{"n_layer": 13, "d_model": 256, "d_shared_expert": 0, "routed_scale": 2.45, "balance_bias": false, "lr_router": 0.00141, "vocab_size": 8192, "beta1": 0.95, "batch_tokens": 131072, "train_tokens": 470800000}
Below are experts of layer 6 (counted from 0) of a mixture-of-experts language model. Rows are named router (the router's row for the expert), down (a neuron's output weights, with its number) and show model dimensions 64-127. Each number is 128 + 24 x the weight over its row's rms, rounded and kept within 0 to 255. Numbers have three digits each.
After each expert's rows: "comes before" lists some tokens at least twice as common just after its tokens as in all text. This comes from a sample of Wikipedia text that the model never trained on. Tokens count by the router's weight.

# expert 23
router:128109173142121174119132102111129131174123098147101127124126125129140148136163139139095113119124121110210152147134146124137147157154148071143136162098126111135104104147183117178048070165158154
down0:117123152128090127141138094132141117130126107140092114143115097098115138146154166151110133110143120108127130118133081116157113131147118079153147132129152094094096100072137127146115153102145146
down1:101132153156103144100124112171111084115107135127133157150094121118125172156141120141113073167100095135131148121092094131091133143135177105095115145133093113149137136129126126115100125138176123
down2:131088148156159124139149110131127112157130156103127077114100155125124141092115106140153098154135140102099156121103117164145134184170118116114138144150122120104150163118134115136155134131120119
down3:095139148108090140140125147148114095143136147145105082123108147120143134166150105131153078173111150143138135162131094105100097124169168148142135150139136110161138149135142116140145139143158071
down4:089132103112144127126164119148122166128091141114143145157143175130111118134143117145122148147138153133170137144143186131133130127151123102081122101105113116122147154124114120123116101106136149
down5:123117179146120145143131120117122131125160161088117181169134127127121140179134122096107167092137094095141126111134145154163112149133126131122153126091163126114123108134145096104175125099115133
down6:165131086153184099171098118159125130098158110160118108122129125095146133187133110117147113093137132159100143132108132122166119147132112124053116122123101104120166150088138159091109159104105092
down7:127101139149151081143119171173128143132126126099157156155132144102149107163115162135106151105093115155143103115089080169131102097096121092146157153144165147098134121109104134114158090128183155
down8:092120105120116132119127126179126171115132086114122104122149112105172127127108147143138153108086147121104136111121099150073120111089140064095122133139152130162162119147165121121126115110188128
down9:099091094109111141087154113150127130120147117129116129110157101171089137141128078162119114140118134116131126118106131141083153130138126137073154150141160130157125090145103117133129114147164148
down10:178133124130066132124131111124127090138121125166129094133104160067077135124124131123104124120122122111089127135112129168102144139161118108084106137143157151125147116142104101100130110127119140
down11:135127124126147154130151154142091087113137128150115139098130110151101118135145143130121136142127152136075133071104150104137087139125142160094091104124112123141104123136138127164133118175119136
down12:083147168179147104106112118137126118083152156114130130131158135165123116126136146079117095106131110120081143110095118163108155107119163160153138147092148142141184148134112131143135136112130147
down13:116136145130143160140096140102095138106118123110113119125143110086111143076157135174146105151094134131174117180144151116061139091134089156128130156147106145160104117099128119097118073199142103
down14:125151113126090087075083117115165126139119114184123159129089121120118120095154120129127158158158108115162133135155125119107140139120128095118157128097124126130148136141129140149106072086078127
comes before: ",", " and", " of", "\n", " (", ".\n\n"

# expert 19
router:104114127134121122121158118143144143139125170126137107127185134122143128129146124102120125119140142101162117153148136104105119103103179099131125113116123195146176137146083103139086134108133145
down0:118115133136134151115107122105115140164131152114111095083142105115081134073084142172170099134102148108120109115133110123128146139110120123133122136149114118116128173127123129142107126131154121
down1:122112162115150121147089144171142142131128126086101130137147133157114133118109080125176166169137110137128099154102110131161138117097131116157118113124096126054137124125121136128173121136132135
down2:123110156115145151087139150109118117138134101106096127113128129154149170116078138100151109088168140147150110102115121110146126098101092112094120098145097125094128088151139113128157144126169160
down3:131162197146122101125144106144135150116177130114140111121096130158119101102120149101126159147111140132108136108112180112172118137162108157130118079132111158136148171170131090129110074153127090
down4:122177175149138113157143142149118112152163101129187113162126121142124135142146068114148131120104105117154117148105128122115136115130163119106105122176134138088083127179125094106108136129076119
down5:139129140110130152138161192128141125130098119122107123123106127146097125149136112153158160093178110117097129106137133085142104084125073106079124107126162172164141108156145135094166133156141111
down6:150141154158121170125099132142108061145144109139149102141148128105105115079082169152145121140150168190113132119166147171145105104129102129128125097096127138145107112119123151144086157126140148
down7:150166133132107124146109153131148130122182176129100127136146099150116154177112082100137149129185157117129112136124162126090089127127128115144098143130138149104144147096124127093107096122095134
down8:113158154075106164115116140112134087128139095183130158121102123091128115156157149132146119133107125124182098139138127106120137141129136073093138074092135099119094068074137121126146098077141125
down9:137122152157131137108150091133137139120127125081148122148179145110111071104137139122111095157122080113153121084107084138147149113156131091150141144114152123098131177139125137092133141112134157
down10:166152105129102141163161125112134101127083111123149153107128103142138132076121127118097111161141144114140163104154139114144140151125125118126154155106115177133096138126138131072115108168152155
down11:132076115172116103173126160102097126117126118115138136155143122178145123129124107095146166158090123115120095140136132168099108138143115137116146121146129118111099144152139157149152164127094150
down12:165195127125152126126068123117133139142127129122129127138119130071108142123122126164159140133103133156110117132131120163133183161126113116137089127107130171105105103096132152120161103170121138
down13:136100126086104146139141125176139102137102155171129200125118118137159141136109140187205118169102169148141138118159118153148145123147120097135138139100158125137136143153142149136136165157133104
down14:112134102149128119143147120128148124123154118143134158111170135127099131104163117131145148161143154180103152151108142083136123125158113116134130103115117116139143126149115102122142092131152137
comes before: " to", " by", " in", ",", " with", " on"

# expert 13
router:133151149126128094164151158118148119169118110131148104110124125133152171155140172063120131112128147121115132092118077137076136156135096139128140155145143082120112102093092131120152162136126129
down0:131121136147136088143134121130153140132141141099108134162102164119133126186138089153143187117174101128139130120116167109098080134114119092135168099111134144142130106149130117167123086147126117
down1:126131149133133100169129116130144126158106181125112178149158138113166138158158120160113127123111146126134103143082146124125144156127104135148135125143107088130132125144092123108134146147139111
down2:136111147152105139131105144136116122121143151135161167108140169134172132085142101137102162101106127136127126154129123133160133135164088154131156133133154124101133183149159163186140172139091090
down3:137084173092171137133110130072038130116119129145135121135129121130093172135145101156156083133109131160095128104133111126156103128130142102111140121126104064105103094131100079098125129124109092
down4:131149108100143115077105115165130146153096135112151158091102100108083158087131117100154143136145112121123120132121061157159139140119137161135130129107081119149121146127158095147156097169145151
down5:111086168137112105100129142104137164129135112129141125164176136120148094171078103097146135161134147130131112112122153146138117163128106157117124127127132102130125183144133137167152133127123148
down6:163173106138152095109135124080109112123147145131148108110174086081141145105140150152151082111159144073118156107143098099147139130124144140121126182133103109105163094126139155186134130113116189
down7:164177127151125145158132131189170135145146096123127151111153101116126114181129107134144160140117084127061153071134132134093106147131129134100183156064137147124202148108153122134052087108145152
down8:131120157132157112098086143135098132087149141097155123123163133164145118056135115119137113171134114153152123131147148150089103132103143132163119132091125126138067134124112121115135138131171156
down9:165115143137138141106116106170127158109132146175095131141105111118120110135129093150170172107154121122129132130131107172117121174127143142126148146097124141098136125128172125147161121114116108
down10:168122138118139119149136144103123142138144130150172131128155102216164146172104101112142113114153132145073142119074118144098109113122148116095137150150165126143137123115145127145105113094158118
down11:100119082102127109115112078137077145115136147111118097117149080139140075112112096134131148103146101121170119115142159115085102082137130105143114144135136165168143125116131158102145185148107130
down12:147136120125128092108155141090092116103110114076184116149099151152101121110138128118098139170160130127100119137109158152128116117122114091164143100167083149165132128058127076094113130104134139
down13:109068121154167146124120112109157151142098122144122105114117146143109138133128104118145153143130127111142163143141135137136162117136069109153147136120141167156145121111125160105152136142138104
down14:170143165119124126149122153130140145105134062129102127115154132104138110118131098141128116109141080147140098083130115130098112148083100136182112100135110116075138125086167150123147141100107107
comes before: " ", ":", " \"", " —", " No", " L"

# expert 21
router:148124136131117153140144160153117142116151159134160160115117121129099082181084126136148104114146104149055130144159100122154168114150125131096103093118150140094095135077084134143149141200137104
down0:069159120150136114148126108123114135163090096132126107132137139134115133144138133093136124127116166103143135086104091099098149122140146090138118140118133157132136122126149108146125137113123131
down1:103137154134117135128113132171143118153154136098134162119110117151129072122155095151151080135122149112093110145095129134113149073145097151158151114151140173104121089105079139101124150091151097
down2:146088104154156119127159131104110134150141158106095127124182146102161117163128152094148173088132156151101135130136137080154128106135116134119132111166101085163121211114148143156108145124132135
down3:128098159104079089155075128107123156129099112129076102123102069149118107148136114139128112099144165160155165145175153121126121128116154070111167076113131162165141121127155122144121127141114182
down4:111131173111100128118114104166136171121119113145105126136139128107164134125136090118147099101128103134148142099129108120109183141113137107114116151173173140132137147146123161102106190085070151
down5:112131122137094141109132126121100094094128133101147114144143156126098180153142096094130134135127137143126123106108140116147122146145081135161085138127094155161133089099111182162122122162152117
down6:161162131129147094146111113116082103135151178154091177107117134150134149171115122184119134120144124135130157137136100133137169130110129116115119112099142152148179120100149112123144117095129138
down7:133114153088181099129094115105133132132131187100099149140135146107107088131106149165116128132135163131119126159123136177128111126111142138137109121132116111079124116165128169114141128134168136
down8:128116134139094146134120143110137140139079124119160099090137121123155122152163149157100105130106163135141076084151139106111126175103130135148102139127161151144113113149092131163105110098109125
down9:121135115163116130160105112093152107118128095101094110164161103153148138135130094125165100090176118144140096137118133124141157178116132108067124147135156131146110113144142099121168146195108096
down10:107118115090093125140155120112141130129135107127174104126083113136115157111128116167157109132122106158061175089099114101122106152116139091147108140133124102140104120112101100123125149150149097
down11:106093122097083140141129160106140127138112124135140106114137140117120144187162139099096118150130174156110146139127129139135115121172112110130114140142157108085150126129101054097082110133117122
down12:110128109106147121156136124148107107112122159151134156121123091119102118112116157163148110117115205124135126133122153118106145157141116097137100105162111130128113163121167120115080128147116071
down13:119170111142138146119100102145122119139144145138144100109124115129155117089103122174133095165087128094099083078159126126121099137106134155133140140147073138089077116129108150164169091149137132
down14:118113133126176118125140108134105200098136126144139102125120116156152169142099113139155123077128118137126133096204146128100099117131107164145151147092165134118148108097124125137168163108150108
comes before: " the", " a", " his", " their", " an", " its"

# expert 0
router:098078142130140116131145089135137150098120142131119142110116118104115087140160140125116184120141048117174101141142142119096116159138164097130121142106084156155145088153123125164091129145127144
down0:159104146096132099132098118128123160101134147095088153147158143122128095101147106112101083148169095160141092109136080136104117108108117142141133098158099132147122117114150163107123167125141152
down1:112126095164139113076103175183107121085151113133111146098124141160083161108115109119145108107152128144201180164133127163114099168150152116148135112092124120153127156120131152088132116116107117
down2:167118144114119111131141156121122132147125125091086130098135121121104122134133138156112135123117111114062088113162106120158132150110149120082171127115085066177152118098126153179109151123137125
down3:159102120124119100117094105170135133130079162113120112096122091162151053141090109113135118138137118137136105102092139164092119077150130108130149149160131107173120175116139134136126151173142077
down4:152133142157149144090117115105125099095143147116134167097143102148136156093115131158108095130118132136118114086144125096132153146154133119102124167099132164152165135140165158170126111159141083
down5:087144159123119110138099118118125161116106170128131136145134094109117118153125166148131132153114134138104101124128119124126122112121099137157091104129131136136114144102148105152131133145145135
down6:125151119101167129160126118146163106128148119186156119108157081121155130145116146136171083127100126107172132109127144161085130144148135126112120164118187114174144130123182141136137158116128123
down7:131144108143101192136115098146141137139159183155109142139105147099129068100138134095144120154122131121080100116098171154165164137165176115152107151145101106136098146090123124138167136101122118
down8:170145121117173167138143127162127147137125136087136120125128150078182146149144119111098159122165116081146099100149166121109115082118122108107140096125119142127122141126158160092120139139093154
down9:173145130130136162125144141146137126129174158108127172107074151122115155166133118082126147133130110117129124090093148136135159120106139145110128126134122149151108135116119127098128134143091156
down10:147118123132156107146109150145113108146172116141103118114110102169197113124155120096150098106189145112162169161155144126121128133140121105110099131163131143149113137114144129093103114061130158
down11:150157104158126114158126143193079181093087113147123141120141150155153145115115144151134109161123145124112125116160139130157167124126118136124152109129134068119097150163132174141103130143113108
down12:071102089140142129150130118116109140158152122162151117157152158085105138107073147124091141091126134162134147138124115126135100122116152131134138178145126129162090145113131152168125119090125121
down13:143140093100150076130142145110151118116097171174133121094127143111060128150128145124087157121138140124147143168135113139121117161107115118101097119118157149130123114171148134161094124107151177
down14:100163132102116086139080129128119112144121132119131170096091111115158143146118091125111139138124125143160127109150137157158111160082118154157115118112163140114122095128168111153107135131126173
comes before: " of", ",", "ing", " to", " in", "ed"

# expert 5
router:130140106122110147152145165115144152118089136145141127125140131126149152104107136130140124118141120168085101138153116122133167150092166144143133089179116133208159100098121115118164104079088131
down0:154143120117090163056120093114170101137117096141132157112135122129141127105102113133144142182097095112117105060084145123092080121106116144144109135184124111135129099127182132151148128142105150
down1:116099130128109133093152112078097140123125097166132132126126154133139148149133166105100122157128167165124144146112115135131115082123123151099101134141125133083142088084086128149088145115126098
down2:168099076156129124104121131142169132129156171162132124128159065131116135101125096152115113106169097099132131178119094153106174133151147125112116146123147153085130132079133148063115112155130132
down3:131097095153102111131115118147119152176159128104122102107144106137156078075122153124175116140093132152123132102090106179150144125107100107126153170155142128113130153134139126098154111128152122
down4:127096149137116137144135137141089133106166132127122159168109139127137110154140080162164179106113125137147129136148105142145128123123154111122126090172111163141139195128139161123113144136084146
down5:170125136130101161139181115170164164143166162107141154144178174113135154152115115099099131140137155136088123166099170163140098113140113134133149139103147133082107090119106138126145135104122118
down6:113099102048107149137095096142081145131141147205122102102138134120141136108126155105152125139130134145162113114121147101176134126121101140116151134161116158096131139159190114112128116072092144
down7:155123169098142111102135129116132137119105122148123157150121130066185110114148144081139125173146117097116139125126128123179126150143141161106084144191128114116140123094126125106139123159105129
down8:147132126168097128136099124168127139148156143072081147148091153128124125087172162129152121137109085127116117074136123156087170140129123145157134090109122145140091159100117146095141146142100131
down9:119130115115111143131116150168095121127119139101101150138126161104175119124130149144100143160161141106110077135088134124128171120161157142141128125134156158121165163128158149070145143118147130
down10:174161123178088117158118164132138144083098114160116111149152182112126132153154137134096125143133136118118123148094099141157151164089140115099142148135153139128133147128153164114151099126059100
down11:127106119129136157114082119177125142117144131124107108166117116155144125136155097176124159130091076094137126160126112134141108171143161100135142111115119120113159115142119135136143135146138144
down12:141140137153114142061141102149118159145151117117140160100123139132118137129183093097124156135112145115167125139052127134118092034156101132143098147101139157089121108111108131118118109121145117
down13:180143150137151156120105134127123134116119096108078107118117108109165156181139103132115097091125143107154124079120147153132136115167100159098135136108092155097114143137162144123132091127123144
down14:115138122139169126156126156139136122130146128089153161131145157136101123092116138122090079128132113157164101130166118124161135134140126151125095150131144082088133147108147175155064144150121082
comes before: " The", "==", "-", " In", " He", " It"

# expert 4
router:127156102146132158128145129117145120091103104127150111112142119091150121109138125189120106113114108104198147149109128146180150152145138116099166154111153116114098138129120124176084175119112116
down0:084161150177146118123119131124102110139142141085147122128120145144121112146136138155162163089121108135102142141135144106152089116113095106145119145147150132167132178155133124148150046111180149
down1:132144113152115107133150133116082156137078087089096136143138151087119118106089151132112140123101106139114131111105146148127143144089107175117103130152117110102104122149147156078105152133153124
down2:117159128117127148109119135090125118113163106126102145137134146103124118087123128153073104135144157146162151118110178155160136116136092131092082119159141078117145133083114124153115128118157120
down3:137145135089117096105130107132126067128077113099099119132137145148108098111122119127096118131104130154121116128142119123139124135161121113146160145122147139100108112124140128107112131120098026
down4:162110082145112126112136135154106141134121161138141120142157083104091135144144096130119170058129151089140110201132119118194115110134127129152157126140137125127095082119102117085121110126108162
down5:112156125103156096147120124128122084099117146148142148136169162145153116147149131126104136139172124100154081152151094117125109099148130126104154081150073124122152136128146106117105156143116143
down6:119078123087176134145129113130129136155124149140081105136075145099172116136156146117127158146144170157126168150112123121123160148154129124161119086079121116106096100085090143093123154086131131
down7:153158111142099141133151164112119186143092145114134136107146152082150106141129119130085141110121115125168163162124131141123140171106129179149171098131132101092126108198111158130139138107106122
down8:102116109100112126138133138105144171121091109145138153105122082143132142158093154103145105103110151121127118133145138111136083178152132115112136136061148119158177116085149113104112141084119096
down9:124075115140087091177146118157135127100101078182143093138125106098134171045119156149168167096169127148114110139139108143121138131114155148121153194125147118093110080151142113169160127138113134
down10:139147129143125129140141165125116090149092126099103125128107104139158084092099158175110067153124207123140125090090124141121110102098126132119109158132151118125129108126147105138163106131144118
down11:097116138141117166139109142123142116141126153163135132082141137103115083110104116112110097115133131150156145115131174088088142135170128132153127149107122100113153190111118117127143133154114112
down12:143196083167140139160166153145158095104117127108127144163129096149115156136119128149076064096127084137152114103100129145132109145099119154130118133186135146133132134071101130154129089115070140
down13:128157191090142126171166126150170134094149163128105131119109119110153124115113115137143101104160147123192136117126169146101104162142102135128152118165150096086117115174165126153106130097131114
down14:155100135127130127142183185130136112051161090149145143100151156098133134129169186090131096163145117124104122128101139132095118101124107134128106163136094130104127125135097110141127111137124102
comes before: " |", ",", "\n", " (", ".", ")"

# expert 14
router:160097073128147123164131072131118139132101077132148095122163121111136085068140095120091127123122136113140152124122127144135106103144149124130205123110153125138124163096127126139118178088139097
down0:159136125128139104140111117131115134116195117112126109154118138104162112110154128149170141129118137123173140153143123075065130142146087118138126130111166115126115126134176115114147055148148126
down1:151140098092124136116119112092090096102124145150100072109181144117117130087114081116127128136123096118129108138100164138126147128131109146100095163157197118156147152143173124124138112127139080
down2:136160148116132150163101135101146111087088088107125122124122151087163150077111129128166106139121125110146137189141129144132141152095125127125122158143140125134108128153131170138125117106129155
down3:151111189091161103137119169167086117147113149147098163110121117136159121152174101129099136139131098102124134130115117142114142128118131165113128176128129110125117127116128117083128164141088167
down4:128111124096071143119144123110126123122158145133154208109146144124132102132155144105164143117119121135157151163102123133172100143123123142112102143127149105101123124110111178065093148140127137
down5:127134173129101101117153094111129133128142146141128115132131091161120130148132135120105142075088123120116139162170077128126159126101072079099108071125155113128186124144116141139146136112144097
down6:119117153151177121131124093123125079135111177128100138173100113095166093169127098155101123134123147139196153151108142128135083162102136108155133108098141181129143122114144130107121149143126130
down7:120136137097080110098116104106096075147103156131136057129112137146135101163118108114167167103148104133106156131161144076126148128139140144103165121144102098086126117157134159135145161102082102
down8:186127125137123107124117127089136174117106111106151129108131123155113110094173096130106162125142117162101115153159114131146135113139105090098134159108117148126129147116146136055105149146124125
down9:121119172124142129145132142152146135146126091110094134138142134162180210173096120117118139137137160147102126165097128174056122114144099147139092158087132130112122138163122156134143130100118126
down10:103134134160132120187086130112139112152127123147154053116127119120148146091120123145147142126151085092129130087128133123106145138153131159146178139130118120090117119135123097106153160119159132
down11:154105127143114139095126141142112167122120148105109157137110096097103161092119102140145141127122086128115149148147132118179125083123132132114154159117105158130116112136149138161080144159127114
down12:118156111159122116113157129119083140176136094089126103103165140116134151134113082113140108182076154109128104123147118131133112109129111098163133147143114098162095124125171125120130116143121160
down13:119158179097080128144148136080144113125118146172142141110128135121112093113165139171072094139152124121109153157128127131117116117146148147117139142131163128086158116149115114116117163109118159
down14:102144126117126095141113144112142120156118092197083107124128120106125098137138121145114124169133158157115102131131117101137143146111118122157142106140118103095135149147086125141120097151128148
comes before: " |", "0", "–", "%", "6", "8"

# expert 16
router:105141092114141114137131081115159115089097136134142117113141113103138090139098133156122148113127119123191150120117151138121108138153090119087144179110144105115120144162109112096113161107175092
down0:120159150099145112130169149140103160108184104166145107126138140109086141149110130164100124108089105136099155103135121108152107094112125152132127140156148131158128076132110133120134097129129131
down1:142141106157124118107145135126125151131106097148143172124130155125141129135128127125148069175134155131097193090130120116125141133148133162126121128151142142104122142104091130103119142150060137
down2:107111120100115117155128093143136127134115140143141108155097167152135175138144129118121154142140113131120151156140126120163114078154098103152158122105150111079144149149103126149140118153147148
down3:124144093129118109105144173132112135129124163116124153104133099122083095107141147082160174153137134170157115126159092105123093114118160130115172118113092101161125102097134148121098152107147072
down4:110111123118100146135148089103112105119119118112116147088163110114101102102143141113112127124128164131146130167137134148141116143079197095112117151099133097146101108105126146114132126121107144
down5:166120120130101120156147125064174138115141139161144099142104120120158109163108145118133121153120080143118158140109150128113172141092124167072114075131113099122141128135143132126114164166096132
down6:121185127129130109153109119096167115113120107110166137121112096144140098105115104084131084160106122134169128149108129141131089134104143105101111127102134114096118130150135143167114100123174172
down7:127149095083143099157127152061126123139160188166132113139110139150154110154144111088166136121143108120088113098153112149143127167092160141114108146074119124142106127134119093131092089156118142
down8:145109106168155163157130132118113138131161149120110134136129085129114113113115097152132147107120088104106167119191143166094198112150122113091111105159114148060119102123129091135101186135134135
down9:164122128141109102114114120091101091122130065191144110132131132109147124117097066167131162109118137152127098106125142151148136088095184133113162115152144087109147123148179114146138143114118090
down10:175117127107127092159168086170112160156139153168108137164101100118166148145113099150162146103132128130119163132139101146110131110137160116116178175104133175136131137130090155099128117123136112
down11:110129112137109128168171137156099147133125114152155119088110151130097125127145117103140084147139101046163095145150100150150131103148109137096124116155138134174146129161114170141107174092140118
down12:128166118139108143138135135137127090144171183108163127143073110122141102145165116126131169130121131154056119129157151119153127170122137102125078097161115134142164131118112095113137136079126131
down13:151155133168135132138151142174166102112181152100105143147103120134125145161086132139133099107113104150150092134118129111087113157079158088116166124153121170083127178084088135101095131127113114
down14:129101136144139162155128094104137106143107079145120112113145081153092172178150146130102140123118094151135107120128128130140102133138165114072141099095135127106120084151120123149142133139165117
comes before: " |", "0", "9", "–", ".", "8"

# expert 12
router:106126191144152090117123104110140135122114116145117146140144111129127109118168152120142110123128090077188126135145117148152125140096172114128151123127091114108128146164166120173066165153104164
down0:115137182091129161119104136109196164211112116118091127129128128117113126108105121122147102155153110087120095115155197124165143104134139116131114142090118089181132151114171146148112138156149149
down1:112083156098121066135128143141123127122087099149098096130133132136123117116129093133132091100152134118150120192135112112144136099096091156153109102140147130112115115141106126126085146086123150
down2:128126175102073117149110133146104114092184145117113155092147086073149152128129138106158115145120179164058119114140164160153101110171135143127160096107156153136124148121131119137113123162078137
down3:143116105154086081117111160112148104099077163142116106171158109160140156089119120123109095104101146111132113127131092120127144151104142160140146092142136154119127133137144096127107117088099131
down4:124158147124140086144135121126125149131149154116103120090130124142122100159147164097113120136160099143130173172130110135148102104100147125114116132089091105139145165122118148112131167133100154
down5:124167125169125094106105162144090133135138147143164148107164119099124151105091144137127107116106093130146123142119153143094098131119120154128173153076120113160110174132117131140130119101078183
down6:123086145122138112102083127121054172117116165119101093122112145154114127142141114120171129131122159146083147120149159121087091072125103159114124134158107142149134159108149092160113115126124136
down7:084094139077158135127136191123123144149096145146132109157143138080148116145115136113102124122143106102128139156102112120118110136124152096131151121150092111146133118112160123157133131112135092
down8:116098128130105156080150132113136088122117065113161105062138108101143122125152159106137114159131127092117131109104120163125114121163153123145142117135138086138120124126143058137101139092094156
down9:157132124140163136153147122124143136111120147104102060140169110120130105094095136102166116173169143122045159142160163151125140181157146116152139128134126112127116087113175118128153121167101138
down10:084119155110135109123124094118126129119130143127110142119118120164157084151140136167165133161111128128133076159145154087124095119129146137119109101131066146139110130171130086118123097148144147
down11:109120117146136142096087114092122100113115124112111110122099107093128105104113150120133139101123140135089182143140105131185133110150145129117176101135094125124107147123099108133095132140134120
down12:158144122132171138107146148082104134142147127123105125133152129119142134127162130159110131107107161123188109141127154112174142170114136091107088129149116130126155117129146123150122165149161110
down13:123152096137094142102108121131139096105102137168134099123137126100106138094118134105137176140124090097133154154151090121141138156123152167101140115123146095184086137126140128138153133093184116
down14:142129110128185137126137130136123116142137118095106129105139143102142123130112136142140118136114088144154144127098147121133106118124113144123130153119107098132130156136179127161134147107097095
comes before: " of", ",", " and", " in", ".", "\n"

# expert 1
router:116091082107097100129135072122151119091119116133136103122109129132178082083112148158129151120136126171147134126145170129151125119156123154161145116137104069115121139126137125064159113089145120
down0:108157121128162181162137132133129118062114150115162133141146115127168085126084178094154151120160085129117151129102146111143139130124158115126147138100094139121108123125118142158137095137126125
down1:127129070161124167166131125098113153093106087140109132143094077144089135101148142164140098092118117130100113152115110084167100138154133112088161144128112142182123150137118131152131132090166132
down2:117143118101089127114168135123134125143119121128143130121166103136189116127102107099120108091146109100131135151107134109085138150127094052196134112121104121121124147121127117098126101139101087
down3:121120142122124130122140159114154143128139083142128122130127087162107128124111163127109112117145111159102053139118142129153146135113119117125130097134146123141104113124159126086094142116093072
down4:137098131116154179130119104151112141111123172168123121143138120130082081134115141102128129152131137128107091160132126123114122133158127140128112134108133165121120170136165123140160091130128137
down5:135131122160125124168117139140140104135095133073165140147135106114097113141089160126155115142142153133168121161149153132090137092153154113145124108140125135141070132153140158138122145153164097
down6:175187129116121129137122147139142099118130136157150176130134133111137144126158150124095106125143115125146138112134136139149160149167102095091114064145099119108166165117124166139137156117131163
down7:158120122103136127170159156104137110140147147147127092121128066112181104091125157117121144100153150126118147092165148148144119153107113120189152155162138078122131144142177134125131130164137136
down8:150119115128125118109175136149159143110147144129121129136139099144085109106097104168162101146111153145152140088120112102155155125083135150136098131086119089110122146093146132111139121110126133
down9:197105094139107142121135132126151129142097156133145103122133155123137155134122119120129132114109128174104149083150113156170122129183116118112144103122118094112170169144146112082104124143154128
down10:135150186109154099139075154094147093168131142103113139159145100108125085098121135139119128132126113115118159139123089100141113190093095122160134153125075124133120138142113138135148132125140141
down11:093084110110128115148170141135133079127122098137132160113152146101103110134173144094116109136108121112147125147152118144131107091161122130143096182142129090111124071141143117124157147133120169
down12:118142140143136134130128130099138110121109145129116121132150093088087103160147139146100130078155122076126154164167151115123094143159120108125135145137165149175113073104116100125142116166114100
down13:116136158130100156145118125086095086183181088114100105126129111108143137096135123071137128144099108152129123140096131162122134134114123123132123147155163169138136163094147146168106143151149134
down14:080085155105120139154155155086159085121091161149106122067114066101154115148088141141100163129116120097130115137147125130152112138122136088135134128134140073164111092116116148130103109110126121
comes before: "1", "2", "0", "3", "9", "4"

# expert 7
router:145169108110107121151125110117146145118092130123159121106129116133141103148146138136144105128123196171132136123141116114110115135145119149155109090133129113094107126124113129087083173091161128
down0:138115138138137126117172129141103133117118146156139144102129130117142179145139132119128106109163142153108153177109129153140116110124125127159104116136105091099075168128128109153106122107128094
down1:142130106139075124100144093155156159166156140129123116129116157107152114170135125117110119102141183157103148120101138151135128130157118140116139091100146138129152127200151105125144132121073124
down2:134119172115133124153138165162124172163077149135123155141137090131124121116132168119106091164146155124140116133125147153126151142097150155132094132130132093113103137159125139128127110129177148
down3:117136157141088136117099133106135171139162131164124167122098084121126118178151123114150125086077111112085170100124124112061119128115133142132098120118158131156115107141113125151153124160082110
down4:111119142144139182119127153081118149137133121122132124144170091113177114112136171113156134122115112143116162121142167158156122131124144113148129131096131083056093121156136132151113126183084137
down5:089096124160161127110111124169113134128135135175159137137094116138081102100123119111146131131127144125063087095111137152095133170111156121106134112135138119141105165126137091130095126140137138
down6:119121111124168110109131123135138169131160143124131171141144128159057116157136136168133135122095140105098161149114088161142155105135159123124150174121128166134156111129125128130133121127095146
down7:143127118120179125132098154113149141106127094146107134108135148150168114106157138165117142138122102078120115121191123120114098145173132118163091170114120116147133136132126170134162123095118126
down8:140146102113140150161149142104113110105120132107140176123121114150138106131141135143154108125159130165112093133145103144132132107131113167076112174116108090124106130137169126167120121129135128
down9:092160136131133125120102123154178145133105098111140154114146121091160142126103125117118130125127098106105144132106131113131101123107119133143148112153139130141085098158108119120121119106096084
down10:125131153090135140159108176112146099078150170125155108136135103118118147155089125119115131141143126132115119146137149132119158128131124131136107090138122107148125132109149119125127128155105149
down11:146111147173112160129157162139134155096157134109075151122101139102111108141105118199154087136122129125127122160154103176103091174166108133118145121125122147151161135160141113155139107150132160
down12:132162078180118148119123169148102162123116141132142197105190103122102146159101100111114102163141120109114126122135130145106098148075148087123133141130097146126117113139138133153130115121100089
down13:091135129121139134158129150107163149131094116134105122098120107154149129147128121066059082136150146124176155093102144141136164102137140079153142153100106109108120117104114134108117177166157127
down14:071124094154142132124129159126168155154130111103126126129160098188133127143088129130171143138167102101133106123092165151107120095118144109137153110128113101107151169114118147108099121137157073
comes before: " ", "-", " —", "|", " +", " —;"